config.toml
n_layer = 12
d_model = 256
n_experts = 96
experts_per_token = 4
d_expert = 112
d_shared_expert = 0
activation = "xielu"
moe_layers = [1, 2, 3, 4, 5, 6, 7, 8, 9, 10, 11]
router_score = "softmax"
normalize_top_k = true
routed_scale = 2.5
balance_loss = 0.00335
balance_bias = false
router_noise = 0.1
init_std_router = 0.00625
lr_router = 0.000548
vocab_size = 8192
norm = "rmsnorm"
norm_eps = 1e-05
tie_embeddings = "early"
optimizer = "adamw"
lr = 0.00126
beta1 = 0.9
beta2 = 0.99
grad_clip = 1.0
batch_tokens = [16384, 32768, 49152]
seq_len = 512
train_tokens = 315100000
steps = 9700
dataset = "wikipedia_en"
Below are experts of layer 7 (counted from 0) of a mixture-of-experts language model. Rows are named router (the router's row for the expert), up (a neuron's input weights, with its number), down (a neuron's output weights, with its number) and show model dimensions 0-255. Each number is 200 + 40 x the weight over its row's rms, rounded and kept within 0 to 999.
Before each expert's rows: a language model's description of what the expert responds to. This comes from a sample of Wikipedia text that the model never trained on.

# expert 57
It responds to: Closing brackets and names. Closing ), ], quotes and final name-words ending entities like Championships, tournament, London, seed brackets [3] in tennis tables.
router,146,202,218,145,145,244,209,202,173,184,158,208,196,229,198,120,218,131,163,157,238,177,256,273,109,185,226,160,170,300,196,216,256,223,209,169,143,226,166,216,241,239,285,185,164,212,188,218,191,168,219,204,199,154,133,261,221,162,205,221,211,243,153,136,229,214,212,233,137,251,218,170,200,202,206,235,159,137,192,176,293,177,271,251,169,210,245,247,209,189,184,197,222,264,238,162,190,168,176,247,218,188,152,209,151,196,206,262,189,259,160,214,218,235,217,130,246,224,140,136,212,236,239,176,179,226,187,197,176,144,251,231,272,182,207,180,193,204,115,264,227,216,205,156,175,227,222,150,185,213,132,185,264,149,172,192,176,154,207,268,218,236,153,175,242,220,179,153,138,198,161,219,138,256,263,247,181,169,207,229,223,241,151,146,173,178,226,232,183,169,147,203,241,220,167,203,241,166,222,183,194,181,244,232,173,221,197,208,204,241,149,258,177,238,186,123,166,215,192,226,138,148,157,224,150,184,258,106,112,170,149,237,164,169,132,252,293,285,173,184,229,229,237,177,162,208,133,166,121,193,145,196,249,202,198,159
up0,145,130,194,147,207,194,244,230,158,185,263,257,228,255,149,253,179,165,252,207,210,225,187,188,214,126,224,214,194,223,203,242,177,154,245,231,171,207,277,238,149,148,149,186,164,214,214,168,181,235,217,200,204,195,210,229,249,238,195,215,136,265,83,192,255,193,169,152,215,212,170,175,218,222,256,174,161,184,200,224,186,186,197,307,178,233,253,169,287,200,145,166,176,185,152,231,192,190,229,179,231,268,157,229,228,271,178,193,184,164,223,267,197,197,220,189,252,112,186,237,280,222,131,218,193,151,262,194,209,185,262,211,194,201,242,208,227,159,204,143,193,185,194,148,277,334,207,327,207,192,245,294,214,180,210,172,191,216,331,214,125,278,190,206,210,191,176,190,153,145,198,216,226,171,220,188,244,211,168,234,185,251,228,163,184,247,197,225,177,197,198,214,154,157,263,198,176,208,171,169,180,242,205,193,220,214,209,153,195,196,229,253,148,200,151,195,230,140,158,282,209,189,151,196,184,131,226,226,197,193,133,225,237,113,196,245,216,268,220,203,120,200,194,186,195,236,197,198,266,153,252,230,202,140,207,195
down0,164,205,128,247,190,186,222,161,219,199,202,232,186,190,189,216,314,188,194,151,150,209,178,123,174,162,201,155,182,164,196,240,215,206,232,169,220,209,168,240,201,228,182,216,197,174,161,163,181,220,172,241,145,157,188,203,211,241,219,172,199,215,180,108,194,244,200,142,191,182,212,136,190,177,191,222,171,218,251,64,157,203,264,250,196,141,246,270,248,187,137,200,206,265,152,233,194,254,205,134,201,178,125,278,259,192,165,167,187,236,163,283,265,242,225,144,191,235,161,147,207,209,276,251,179,295,158,162,212,183,142,198,125,213,161,241,195,274,206,204,211,237,218,179,177,170,210,195,271,242,196,112,255,140,260,268,184,175,222,244,228,202,199,162,225,192,194,159,232,153,222,137,214,206,156,177,159,206,254,254,292,161,211,141,168,202,253,254,240,211,238,202,226,159,223,193,171,255,193,214,228,124,193,198,252,210,261,165,224,215,220,174,121,167,188,169,235,245,155,228,258,176,244,156,234,221,207,234,157,177,233,233,244,238,134,244,209,214,192,161,197,244,228,163,189,209,150,150,173,120,202,199,185,185,196,317

# expert 31
It responds to: Name-initial consonants. Opening capital letter or consonant cluster of a proper name, often a surname after a first name, such as Mulligan, Rhinos, Brien.
router,105,216,211,134,271,235,243,214,230,224,247,167,182,170,143,170,199,190,195,269,153,214,258,195,272,221,282,230,171,223,206,173,208,263,229,171,213,242,168,174,138,222,249,222,220,259,254,207,252,199,207,262,250,199,208,179,139,149,158,168,185,179,169,206,303,178,216,262,246,155,164,256,226,205,164,126,172,218,185,144,177,203,151,137,204,206,203,124,216,194,255,256,223,233,139,226,193,250,218,219,259,238,246,199,225,239,233,236,202,188,220,138,163,232,190,193,199,141,261,272,199,205,175,231,181,218,168,202,233,197,183,192,230,173,183,263,144,176,166,163,214,131,213,169,235,165,99,203,237,207,208,175,200,259,150,198,210,266,201,164,205,199,191,202,154,179,247,238,229,203,188,229,206,160,268,191,227,134,165,128,189,212,213,204,109,166,130,231,219,148,143,159,129,190,232,219,198,179,241,149,201,242,189,157,195,239,194,185,235,256,188,232,189,165,218,242,250,127,180,106,220,254,185,185,238,206,204,220,240,265,152,230,152,178,223,222,186,176,219,177,135,220,182,314,147,133,321,232,191,247,190,226,196,180,260,150
up0,221,131,275,182,192,134,131,177,198,211,244,166,325,146,196,169,249,236,146,226,252,181,190,192,218,241,241,241,168,214,218,178,132,200,247,225,146,194,205,248,91,261,187,193,162,193,216,184,146,233,207,124,236,151,173,179,184,201,194,148,188,212,204,206,263,171,177,148,156,167,167,188,231,244,208,200,198,255,189,216,313,292,139,181,169,88,135,232,192,184,175,302,189,199,147,212,205,192,191,203,235,191,261,202,170,204,193,138,246,239,247,284,177,271,242,216,185,223,137,192,181,246,157,159,193,115,286,263,240,207,217,186,224,206,207,178,208,174,230,199,145,248,165,222,220,195,244,200,180,175,171,249,131,62,183,190,171,199,184,190,215,217,177,186,180,261,200,170,120,204,201,157,224,199,211,197,117,248,189,215,149,224,214,197,204,196,199,193,199,155,202,235,196,185,153,254,202,255,237,168,206,196,211,209,137,211,213,175,193,267,195,190,206,241,285,185,206,169,239,133,285,192,165,222,168,248,193,170,216,236,207,180,170,161,219,237,239,173,231,201,218,134,214,212,213,119,200,229,208,230,250,195,225,290,213,151
down0,206,149,152,152,116,183,171,163,187,206,179,228,210,156,190,134,223,119,176,259,206,175,213,163,150,173,191,224,155,266,213,234,200,181,256,155,155,285,195,258,192,181,153,209,208,204,193,184,194,192,232,139,223,214,149,167,216,165,176,185,186,222,195,234,144,249,215,241,197,104,164,190,176,212,203,136,191,212,213,199,236,211,194,264,190,213,192,196,198,134,221,186,256,211,169,216,165,194,192,200,182,146,265,221,143,205,215,217,185,160,175,238,168,143,150,234,128,214,175,180,124,200,251,213,209,188,178,213,195,262,154,200,210,234,180,212,198,153,156,191,233,267,227,185,185,169,170,206,181,156,209,228,171,180,193,172,236,203,184,255,129,224,223,186,219,158,207,257,219,193,179,287,225,166,155,161,123,211,122,190,221,219,226,259,227,170,211,191,191,269,203,312,274,165,108,179,223,180,189,162,165,244,163,223,239,136,145,331,212,126,234,148,175,232,254,211,150,134,205,104,227,207,216,159,300,284,204,157,221,171,162,258,156,128,172,217,171,149,225,195,149,201,306,191,186,203,220,163,113,248,156,181,238,182,261,207

# expert 50
It responds to: Personal name endings. Final pieces and given names of person names, such as Jerm'aine', Br'andon', Sil'va', surname endings ić, ović, and common first names.
router,116,222,202,176,145,152,98,196,203,143,143,203,244,204,175,182,168,201,204,209,220,205,191,156,215,157,235,130,216,144,166,201,163,204,225,247,247,208,192,281,164,247,204,266,173,160,221,241,215,226,170,264,230,153,264,194,134,196,236,211,234,198,168,285,221,185,272,219,192,180,217,212,250,188,229,212,218,236,184,150,171,200,241,174,204,165,170,258,188,126,203,256,177,149,177,147,247,168,173,211,230,243,106,154,161,128,130,278,200,157,161,157,204,243,201,198,287,171,187,202,208,215,291,208,191,244,224,204,252,195,257,240,250,126,286,147,146,206,155,154,233,161,165,180,224,140,206,154,186,232,201,118,261,198,84,185,192,254,197,193,203,154,134,190,173,209,256,118,176,284,281,192,284,196,207,208,228,209,131,134,181,173,163,221,191,265,207,232,155,276,198,112,272,169,217,234,162,213,174,194,218,228,197,237,218,284,198,184,223,204,175,203,149,217,220,170,236,214,168,232,237,213,182,185,208,259,204,219,203,202,179,244,143,169,191,192,181,206,207,169,252,231,199,233,194,188,235,213,197,259,203,210,230,206,275,171
up0,193,216,121,261,211,180,214,231,178,219,214,236,176,139,183,236,184,224,196,186,252,191,201,213,230,156,181,225,240,173,208,204,212,295,183,277,215,118,175,230,179,174,163,137,202,188,152,247,144,207,227,82,147,216,239,128,319,171,215,244,192,262,210,213,248,237,180,116,167,189,228,189,171,182,287,156,189,204,190,258,328,181,181,190,196,152,120,163,258,260,215,195,205,188,173,201,221,201,181,175,174,165,227,175,179,177,177,226,185,217,218,220,171,143,174,223,141,194,223,206,157,183,229,165,304,181,212,245,197,136,153,191,188,187,194,203,225,163,245,189,166,230,227,225,234,236,216,205,181,217,225,251,231,213,241,159,260,186,205,204,220,205,165,240,215,246,180,240,265,205,209,252,174,247,143,181,149,210,193,249,255,222,192,239,242,259,187,212,285,204,276,144,144,165,163,110,151,164,225,235,217,137,197,245,195,165,132,221,150,134,164,194,183,151,217,152,140,212,262,200,191,174,216,226,276,196,190,202,321,144,305,191,209,136,203,261,187,250,190,230,218,162,187,138,205,225,213,194,237,154,217,151,189,205,179,228
down0,215,214,106,203,238,256,218,125,180,170,269,199,174,139,192,208,236,178,218,198,161,204,184,143,234,101,201,277,191,216,154,203,321,215,181,188,192,131,225,232,220,158,114,123,190,200,140,222,206,194,190,152,167,269,253,188,215,237,263,212,197,174,212,163,270,252,184,223,173,207,184,177,212,226,146,203,206,225,184,137,235,232,125,185,218,161,243,133,236,187,193,177,190,198,199,180,199,246,126,204,167,176,201,124,132,231,155,204,196,207,180,223,260,201,181,137,214,160,224,227,175,188,232,239,250,255,180,242,233,162,208,161,208,243,239,233,210,253,272,176,164,170,209,198,250,147,180,180,235,188,205,187,252,249,217,280,249,173,196,152,166,191,254,248,181,161,183,150,249,180,177,220,238,230,132,208,160,182,141,181,291,147,232,262,174,179,157,206,214,212,151,207,270,199,212,117,118,184,222,247,224,165,229,231,193,183,174,173,214,104,186,166,195,243,154,149,142,214,221,170,200,149,202,178,213,231,177,223,243,105,275,210,250,156,255,193,228,177,101,243,180,164,278,149,209,253,187,223,231,210,251,219,209,140,227,214

# expert 47
It responds to: Years and seasons. Century pieces 19 and 20 and the dashes in year ranges like 2019–20 and 2024–2028, common in sports seasons and career tables.
router,220,224,213,188,214,259,150,148,193,252,171,196,184,236,193,238,291,144,233,188,208,221,198,163,153,162,190,228,162,275,169,170,223,221,131,167,208,194,204,119,165,156,191,149,252,184,160,200,155,211,198,160,268,215,178,207,213,171,218,209,210,182,172,148,208,179,165,192,193,240,202,242,153,208,214,243,217,222,196,206,187,276,238,198,224,278,138,193,171,218,251,161,135,180,253,196,181,196,106,156,126,158,154,242,245,238,262,182,268,252,178,118,195,192,164,241,275,182,160,156,134,150,229,186,189,197,222,210,234,221,94,233,114,136,168,196,270,211,180,159,182,157,267,164,230,245,201,162,185,206,164,126,238,247,249,199,163,193,232,139,255,238,282,162,268,226,200,168,182,262,215,246,220,231,192,186,175,251,203,244,180,148,122,171,260,258,181,207,166,208,160,229,125,189,196,186,240,184,153,213,224,215,170,206,132,225,263,219,202,136,202,229,171,225,198,233,250,241,169,198,245,161,197,215,216,173,240,162,194,175,163,156,162,292,186,143,160,293,183,259,200,198,198,217,238,249,194,237,120,187,193,174,175,88,219,161
up1,127,234,200,137,193,210,116,248,210,200,188,246,151,233,135,246,193,171,219,261,200,113,233,171,174,193,179,184,187,215,226,221,168,161,223,184,248,199,174,192,303,210,249,212,209,206,228,229,225,177,281,155,200,235,168,167,271,215,293,202,210,235,255,292,253,227,206,143,259,219,155,226,232,110,208,173,171,231,213,286,154,237,205,159,257,138,135,196,227,190,257,185,192,97,164,176,290,146,240,196,265,168,215,172,223,166,216,173,185,227,219,216,236,156,184,225,202,221,187,186,204,204,167,171,230,211,195,164,239,170,184,215,285,219,238,211,252,242,183,203,223,157,198,206,184,178,265,223,141,267,218,185,202,191,208,191,282,176,201,267,203,140,236,203,219,254,201,198,214,305,274,291,188,125,225,163,188,158,233,171,181,222,176,181,289,202,274,280,167,96,149,187,215,227,221,170,184,174,204,204,229,188,169,240,199,143,189,226,171,222,151,141,225,231,208,204,238,164,198,231,214,233,154,115,194,102,171,206,230,229,231,232,196,182,202,191,133,208,265,254,250,184,199,197,200,205,225,218,163,200,185,254,143,171,158,183
down1,165,213,165,148,169,223,316,221,238,231,183,111,128,258,175,225,183,177,201,207,155,239,152,192,211,206,157,235,242,223,182,240,185,100,265,181,155,186,249,146,186,176,234,261,231,263,190,219,164,212,193,185,206,176,205,278,225,194,144,206,264,235,198,197,219,192,199,197,170,232,197,192,219,263,261,217,221,156,221,163,211,139,79,196,235,188,232,190,163,157,257,204,142,226,203,232,196,126,137,138,147,203,218,202,225,247,245,174,279,224,293,169,211,194,205,219,233,137,201,192,176,200,210,162,191,189,255,190,198,212,194,211,195,143,174,172,242,142,227,128,191,250,213,174,182,196,223,209,255,183,197,170,138,190,189,188,72,236,159,199,163,203,239,155,157,262,166,127,186,204,210,261,129,198,190,243,231,275,239,258,221,169,212,288,189,199,149,272,154,190,258,126,159,210,205,256,269,158,244,166,166,181,280,167,153,150,218,171,260,226,240,199,208,255,169,253,230,205,198,180,147,212,250,245,227,236,167,227,208,201,256,159,218,234,168,135,172,206,178,241,196,172,240,208,215,150,269,241,189,258,239,220,250,213,165,208

# expert 36
It responds to: Slavic and German surname pieces. Middle and final pieces of Central and Eastern European names, such as -kov, -ović, -ski, -berg, -mann, and diacritic letters like č, š, ń.
router,101,209,180,182,142,254,92,245,206,189,171,230,233,223,181,179,214,163,167,275,207,191,147,246,240,192,186,181,164,149,166,234,173,171,195,193,218,223,167,226,130,224,222,219,153,228,209,186,236,181,186,257,193,197,167,209,192,242,221,188,138,183,208,233,108,144,237,259,241,183,215,260,298,192,165,206,264,215,174,108,147,178,205,140,167,205,209,242,225,175,150,260,145,135,154,212,193,168,246,246,247,254,162,217,192,175,181,243,178,178,193,176,224,260,212,188,287,153,176,163,203,190,205,227,231,223,211,219,278,211,266,238,254,221,272,181,149,214,198,139,185,147,100,154,227,187,200,137,220,174,291,125,224,189,90,241,143,162,230,163,176,149,131,227,133,197,248,135,193,200,182,240,218,238,213,178,200,171,146,157,151,211,191,224,212,221,242,202,161,215,161,147,289,216,247,250,129,234,241,164,145,199,250,222,177,236,223,186,135,152,207,202,138,223,182,190,251,192,166,211,157,164,194,236,196,153,194,184,174,183,180,219,193,164,227,254,297,229,190,131,187,178,212,188,171,162,198,203,166,280,223,202,249,166,233,174
up0,198,164,223,252,221,154,240,164,265,181,149,192,218,205,168,159,219,247,225,187,233,260,131,242,179,149,182,188,229,132,210,165,135,228,146,275,260,191,178,182,193,140,211,144,211,200,289,203,226,254,211,237,206,153,265,200,155,149,228,186,252,156,218,206,205,173,169,163,96,194,141,224,162,233,204,162,253,150,200,191,270,136,210,226,248,206,212,193,190,237,205,212,216,224,192,209,130,202,169,185,175,206,176,264,192,233,146,216,213,184,275,213,157,242,158,224,233,181,167,177,177,246,243,164,175,166,216,192,246,281,228,194,204,182,255,194,222,168,190,256,259,257,108,189,217,174,191,140,175,193,254,174,194,173,134,126,167,245,210,182,256,255,258,295,157,187,196,160,187,232,275,243,207,216,134,194,234,117,154,252,247,133,235,205,236,112,141,185,224,216,227,270,215,121,203,222,250,245,234,184,166,155,228,196,187,155,191,187,167,193,251,247,221,133,186,272,274,188,171,99,187,219,182,184,183,235,186,243,128,205,118,175,261,157,225,174,219,234,247,210,194,241,175,258,172,174,197,226,178,201,278,181,197,229,185,211
down0,169,185,191,187,253,159,187,239,229,183,186,197,222,216,231,188,188,190,271,204,243,155,248,135,181,154,191,232,201,233,284,254,216,233,180,187,199,147,254,237,275,250,180,184,223,213,165,243,87,289,309,169,192,168,158,193,264,208,238,256,242,258,166,199,217,222,189,263,264,195,171,228,213,211,228,220,216,223,177,215,270,156,178,195,167,197,244,214,207,215,214,135,221,268,181,139,231,179,175,172,202,245,180,209,144,238,136,238,188,240,206,240,179,192,241,168,138,246,147,232,188,240,184,193,218,239,273,211,198,197,205,227,191,136,173,220,256,194,137,207,123,176,156,167,198,153,230,228,196,202,148,241,274,212,207,160,209,163,207,169,178,215,228,248,256,221,192,196,233,180,181,267,144,218,143,185,207,276,172,136,213,284,224,259,169,163,230,179,220,222,164,124,193,271,202,231,261,219,122,308,256,208,156,243,208,221,142,176,278,218,148,211,211,239,268,197,237,211,250,173,225,160,192,257,163,216,259,243,184,236,210,275,107,173,177,161,179,214,191,258,221,227,303,186,225,223,211,170,137,241,256,238,219,227,220,197

# expert 40
It responds to: Years in dates. Century prefixes 19/20/18 and the space before a year in birth dates and date ranges, e.g. Born: 16 June 1890.
router,194,158,173,218,144,186,231,207,252,180,149,126,196,259,202,171,203,216,253,183,252,217,215,218,239,150,229,175,141,216,130,169,156,265,190,128,188,262,189,164,164,169,218,253,177,136,198,237,130,206,217,173,205,159,190,167,183,230,217,220,182,230,227,188,181,165,254,242,265,150,234,165,154,239,231,179,141,141,169,158,189,265,248,153,154,273,202,192,153,164,234,193,206,186,262,292,156,193,215,143,116,209,146,247,150,185,212,209,243,192,219,106,112,222,238,241,227,178,238,148,164,261,199,211,263,143,187,160,271,178,139,200,203,169,180,177,222,201,222,200,189,210,264,206,220,219,209,152,236,242,145,140,216,230,216,183,176,198,247,159,246,157,165,191,260,178,205,296,158,201,215,202,197,214,209,216,193,279,139,265,210,224,213,217,203,254,145,126,174,219,229,244,138,141,198,262,258,196,191,222,248,156,257,277,165,132,237,208,148,206,237,171,208,179,208,232,215,221,223,198,147,160,239,167,168,243,185,261,166,172,165,158,202,312,190,192,248,268,200,270,138,184,211,259,187,230,147,203,149,228,182,140,245,194,250,207
up1,214,216,197,128,262,233,152,203,193,205,159,179,236,183,143,148,204,246,152,147,230,216,189,197,107,214,225,216,169,161,209,267,266,174,125,173,221,185,149,165,265,295,167,223,222,200,224,166,153,154,177,172,193,178,191,186,212,162,173,187,212,188,191,206,161,265,186,225,161,125,178,180,274,170,220,168,171,187,213,264,286,225,151,212,205,273,247,192,203,184,129,214,182,280,170,152,212,153,201,246,194,207,222,144,190,202,251,147,194,231,143,176,253,176,278,241,244,157,185,194,231,194,252,179,236,136,253,174,178,235,171,133,148,220,233,171,130,246,176,140,157,214,243,157,230,290,235,200,239,240,212,184,170,186,199,252,186,236,225,224,167,223,233,219,216,182,242,178,212,212,100,251,231,93,259,220,97,157,190,258,203,180,178,183,227,232,216,244,222,223,219,212,185,238,319,110,175,325,256,218,213,288,188,158,242,171,160,217,211,229,150,243,191,227,189,206,199,240,225,264,195,165,139,190,226,173,174,241,236,211,212,206,154,184,200,183,182,231,224,201,180,197,226,187,246,266,219,220,199,160,228,191,184,141,139,188
down1,203,148,161,216,164,228,164,159,208,191,206,238,267,235,135,287,365,155,198,194,196,208,219,231,172,135,181,208,195,175,209,222,219,221,219,250,176,226,180,138,177,209,190,204,185,217,156,184,141,210,213,171,178,218,207,160,285,187,194,192,114,230,189,234,159,249,87,245,227,173,176,287,222,233,261,117,226,207,256,240,218,209,268,238,259,206,147,185,249,222,174,207,171,253,142,197,234,215,210,176,211,150,166,182,230,227,165,228,197,203,197,86,144,227,262,241,184,277,188,214,218,162,180,196,186,238,180,255,209,236,142,186,205,208,276,156,276,222,217,195,194,219,163,156,217,200,251,174,156,171,207,184,247,192,228,214,167,212,251,220,238,206,144,231,190,199,132,175,210,200,216,179,232,197,190,216,181,168,183,202,162,252,184,160,227,244,197,185,196,135,195,235,98,184,236,187,169,215,201,157,320,215,179,217,168,222,196,240,160,112,241,135,167,125,199,222,145,147,242,242,206,182,220,193,227,176,169,210,164,199,222,263,173,194,238,185,230,219,159,257,153,265,308,194,211,169,199,257,191,115,115,227,204,233,151,175

# expert 60
It responds to: Plural nouns and they. Plural endings and plural people nouns, such as -s, -ers, -ians, men, members, children, and the pronoun they, often as sentence subjects.
router,274,248,168,155,221,188,185,218,192,182,217,209,209,221,185,247,279,205,241,172,170,240,228,174,193,177,110,195,242,237,289,161,209,217,158,170,201,219,246,161,240,183,240,199,206,201,204,204,201,224,264,184,230,176,153,267,243,228,207,140,206,189,222,220,187,217,177,187,147,253,167,210,196,211,177,224,161,212,163,234,219,183,256,176,154,227,231,265,196,209,194,158,216,217,216,252,235,169,247,249,205,200,206,235,168,283,200,184,222,159,168,237,182,171,257,177,213,219,150,171,209,149,229,188,257,245,206,145,170,212,139,215,196,223,110,165,218,146,182,206,218,208,144,227,241,131,140,182,227,318,287,152,230,141,208,183,231,94,277,155,268,178,164,230,165,149,281,203,202,140,160,240,242,159,219,188,190,182,159,232,253,257,230,198,169,189,198,180,168,193,243,238,264,264,224,243,215,208,199,259,234,183,182,257,135,226,175,215,160,227,187,253,241,155,242,187,154,276,259,226,210,211,252,206,170,207,269,119,179,135,114,284,182,261,149,186,152,146,292,189,222,212,272,173,216,259,182,163,156,224,126,195,175,180,218,132
up0,228,248,145,229,195,237,243,161,196,220,252,220,160,194,204,129,196,190,182,236,199,289,174,249,207,182,176,173,144,160,184,215,220,255,151,185,179,192,249,220,192,206,221,161,152,116,240,190,187,150,223,148,199,258,195,198,154,225,123,192,182,211,250,148,227,189,233,249,282,159,214,191,231,166,193,251,233,219,161,155,196,171,218,223,225,170,216,172,232,212,117,141,98,184,209,230,274,234,184,211,261,154,269,153,173,226,199,238,226,183,164,221,199,180,167,247,167,224,208,159,274,232,186,128,196,219,262,161,237,188,161,117,168,217,170,144,156,163,249,184,150,256,228,268,270,226,289,145,220,148,183,151,229,178,244,262,181,193,181,175,193,125,240,182,219,276,151,181,204,254,216,199,220,178,170,216,184,116,199,123,184,194,175,260,281,286,235,305,199,243,198,215,176,176,233,222,199,176,161,211,119,254,198,242,239,223,222,245,205,192,230,179,207,242,211,231,172,199,206,220,172,281,214,242,279,209,210,188,247,214,269,224,207,202,285,263,215,207,197,291,226,227,134,264,203,202,209,216,192,136,218,212,228,179,129,183
down0,283,217,192,190,124,206,201,219,209,132,172,222,251,202,181,279,199,161,170,195,204,216,237,169,167,189,129,162,212,293,190,173,239,221,214,212,279,198,191,174,194,191,191,197,180,172,295,247,197,272,232,146,222,201,201,198,255,207,189,192,227,249,166,187,216,200,266,222,191,149,168,199,140,242,253,217,140,168,179,232,221,283,285,233,269,270,111,193,221,161,248,149,220,229,251,237,198,231,218,220,219,138,191,200,224,205,207,158,151,241,194,215,159,86,186,194,218,246,179,193,183,216,245,185,176,177,206,195,179,188,180,171,261,191,175,167,218,250,251,160,162,212,214,244,269,178,219,158,166,264,292,239,224,213,109,144,212,152,238,149,261,189,208,124,210,194,200,247,214,278,171,259,266,245,175,228,151,104,179,149,255,172,205,180,216,203,213,173,216,252,208,256,211,250,121,196,217,94,197,192,195,177,193,202,203,238,252,154,173,219,236,173,178,227,183,154,191,164,207,205,226,211,200,249,234,229,231,119,216,211,150,207,260,241,180,207,209,170,210,175,169,223,347,152,211,220,246,175,214,205,255,143,229,142,179,234

# expert 18
It responds to: Initial capital letters. Single capital letters that begin a word or acronym, often after an opening parenthesis, a quote mark or a table pipe, such as I, E, A and O.
router,204,213,217,226,206,188,274,167,258,222,233,168,204,212,240,219,138,207,213,255,120,243,223,222,222,253,181,166,224,229,180,163,209,212,248,182,136,168,237,156,212,193,166,204,165,196,201,221,184,120,163,197,256,183,227,218,171,234,192,206,91,142,234,185,319,152,262,219,154,161,267,180,184,219,242,221,169,239,190,177,224,202,178,173,166,169,187,184,215,184,231,184,232,135,174,273,184,194,164,200,226,258,183,159,279,212,234,94,189,235,158,149,253,158,230,177,254,140,180,257,186,190,175,122,213,209,183,160,155,202,180,236,178,210,170,229,268,181,140,186,175,171,190,179,154,186,136,237,232,210,176,185,176,229,233,181,173,249,168,199,115,181,265,192,294,214,217,296,141,201,195,176,175,227,150,177,269,243,226,233,190,253,115,218,209,139,168,203,258,179,248,145,140,244,229,254,215,191,201,161,181,293,195,158,179,180,197,158,260,217,248,181,212,223,276,180,204,155,220,193,184,239,276,155,191,194,231,188,243,211,131,243,186,251,222,177,143,174,257,143,156,111,230,246,156,285,202,249,196,212,151,186,208,158,266,158
up0,187,210,185,173,246,236,220,224,199,195,163,237,173,284,144,180,233,198,187,206,216,163,170,160,196,185,241,193,192,167,239,205,277,226,175,250,129,160,203,225,224,302,234,124,181,214,245,202,165,275,141,214,201,180,210,218,155,110,118,228,204,242,196,154,160,198,258,298,211,181,192,212,204,165,272,204,141,192,220,183,182,137,217,181,174,318,248,159,211,208,155,209,217,168,198,114,140,219,196,205,233,164,229,241,259,191,201,203,195,191,188,274,189,165,168,149,227,227,143,228,153,178,233,159,244,184,232,236,235,209,208,180,238,166,223,218,243,179,138,149,228,195,242,228,221,144,244,204,200,181,216,311,181,187,191,105,229,150,210,164,167,231,240,208,143,144,191,205,231,135,183,127,147,193,108,208,293,221,235,203,179,208,236,203,175,190,145,176,229,227,175,186,163,206,176,160,186,220,199,167,182,205,260,176,167,226,121,321,192,259,214,202,216,191,251,107,208,222,189,201,198,162,159,257,302,265,179,274,185,181,166,247,211,212,247,217,163,201,218,144,216,175,176,126,162,198,169,178,214,201,220,239,227,264,263,235
down0,216,139,213,147,164,162,96,167,255,176,185,269,210,169,212,173,110,235,211,177,201,217,222,185,243,167,251,243,162,154,274,208,275,216,173,228,181,189,222,183,214,200,176,183,193,149,148,158,232,114,172,202,199,218,185,49,185,267,205,210,205,155,179,199,246,208,188,158,202,222,177,172,217,131,174,196,236,192,136,175,148,170,225,179,218,186,202,229,262,206,227,279,195,183,228,179,202,215,178,175,247,210,164,218,107,191,147,264,218,179,235,253,219,244,124,180,130,175,228,188,237,233,128,189,173,243,185,237,234,183,274,138,183,175,177,188,243,186,250,171,190,168,216,197,188,148,182,189,181,140,189,226,259,157,239,194,237,169,209,224,273,240,143,247,180,229,284,222,220,207,179,109,209,205,203,205,238,215,271,235,182,168,119,187,266,169,210,131,239,231,181,189,197,259,212,173,154,257,197,215,179,170,168,187,196,181,296,192,180,141,257,242,161,219,179,223,238,272,149,242,207,251,158,159,147,156,260,137,216,210,173,162,189,243,220,202,223,207,189,278,248,300,192,269,220,200,246,130,199,178,214,180,133,191,147,214

# expert 41
It responds to: Pronouns for people. Personal pronouns in biographies and plot text, such as him, her, them, himself, his, plus Jr, commas, and boxing record cells.
router,208,198,144,158,216,240,211,261,207,162,218,219,222,149,115,226,249,127,213,167,221,240,209,138,220,143,193,177,240,263,154,175,233,236,210,220,199,193,181,152,216,165,224,208,174,256,201,192,198,212,284,206,267,228,230,309,252,151,231,169,266,173,138,200,129,247,187,258,190,189,213,169,170,203,243,239,157,248,187,207,154,128,256,244,164,207,228,245,187,296,181,183,250,262,267,242,160,263,219,157,173,213,205,283,178,178,216,149,178,211,178,189,150,209,221,130,198,244,179,188,120,162,257,196,200,196,177,138,205,190,218,187,276,220,238,185,178,168,114,250,215,201,234,194,221,171,215,198,241,203,190,230,236,244,203,171,238,155,132,160,183,226,131,146,249,158,264,240,182,183,145,162,247,173,205,175,209,254,136,223,239,248,192,221,207,148,216,203,251,228,152,259,204,247,166,176,270,165,234,208,213,179,216,287,185,258,179,184,222,246,216,236,215,222,210,184,178,225,188,206,246,175,278,236,159,302,186,191,163,179,175,217,155,187,150,124,150,178,113,182,184,200,279,164,198,213,169,225,168,201,215,163,284,117,254,156
up0,226,190,222,254,154,216,193,207,204,170,222,216,200,223,208,152,181,221,181,175,270,114,185,138,169,164,115,237,199,169,97,210,130,172,122,200,194,171,207,209,245,190,160,235,214,136,186,167,245,220,157,268,243,188,179,216,172,289,264,156,209,178,196,214,164,188,154,254,186,155,183,280,223,203,194,250,180,187,213,210,267,193,167,232,157,266,156,152,156,250,158,137,249,240,126,226,196,170,181,123,144,136,269,120,229,235,123,214,193,248,145,223,270,212,187,197,147,238,246,211,240,197,239,219,171,189,190,196,230,260,199,182,124,220,235,282,194,180,216,144,189,197,158,212,159,212,141,230,222,193,189,205,208,180,216,209,210,202,162,160,207,226,145,181,154,233,138,134,189,203,157,292,133,199,141,163,126,186,256,150,117,175,185,230,145,145,244,204,143,232,138,212,209,238,202,202,233,193,209,210,188,214,211,194,182,153,125,167,219,193,203,174,170,130,184,153,167,261,183,242,222,215,222,196,169,212,280,156,270,156,258,161,168,183,309,204,158,159,251,271,155,174,190,189,171,224,181,198,210,227,179,228,192,239,204,259
down0,164,159,215,193,253,139,172,277,209,141,210,245,218,181,119,167,204,169,188,180,173,151,224,212,210,216,222,249,177,220,184,218,259,221,182,198,233,189,115,162,168,225,201,180,167,199,108,242,143,195,229,212,197,182,157,163,222,197,208,196,175,239,243,213,189,201,187,263,249,251,223,164,180,159,131,239,254,193,252,204,127,167,178,158,250,168,194,177,193,202,312,176,188,164,225,222,205,179,203,223,271,174,176,221,258,113,98,241,146,135,237,225,156,161,174,176,145,252,279,170,208,243,169,136,203,185,243,206,209,80,197,237,252,151,133,231,243,202,215,292,165,196,159,178,171,198,311,200,183,136,204,174,180,199,203,192,192,242,184,118,222,185,194,211,195,172,158,147,191,194,256,147,153,158,197,201,216,197,214,176,198,254,192,135,258,157,181,149,131,256,240,213,212,198,222,107,214,163,234,193,241,181,173,219,193,145,236,94,166,203,211,218,227,274,175,171,183,190,204,169,209,229,208,184,187,169,210,203,187,255,152,155,229,132,213,239,267,204,151,197,220,166,223,304,219,156,120,223,216,278,231,246,194,205,168,233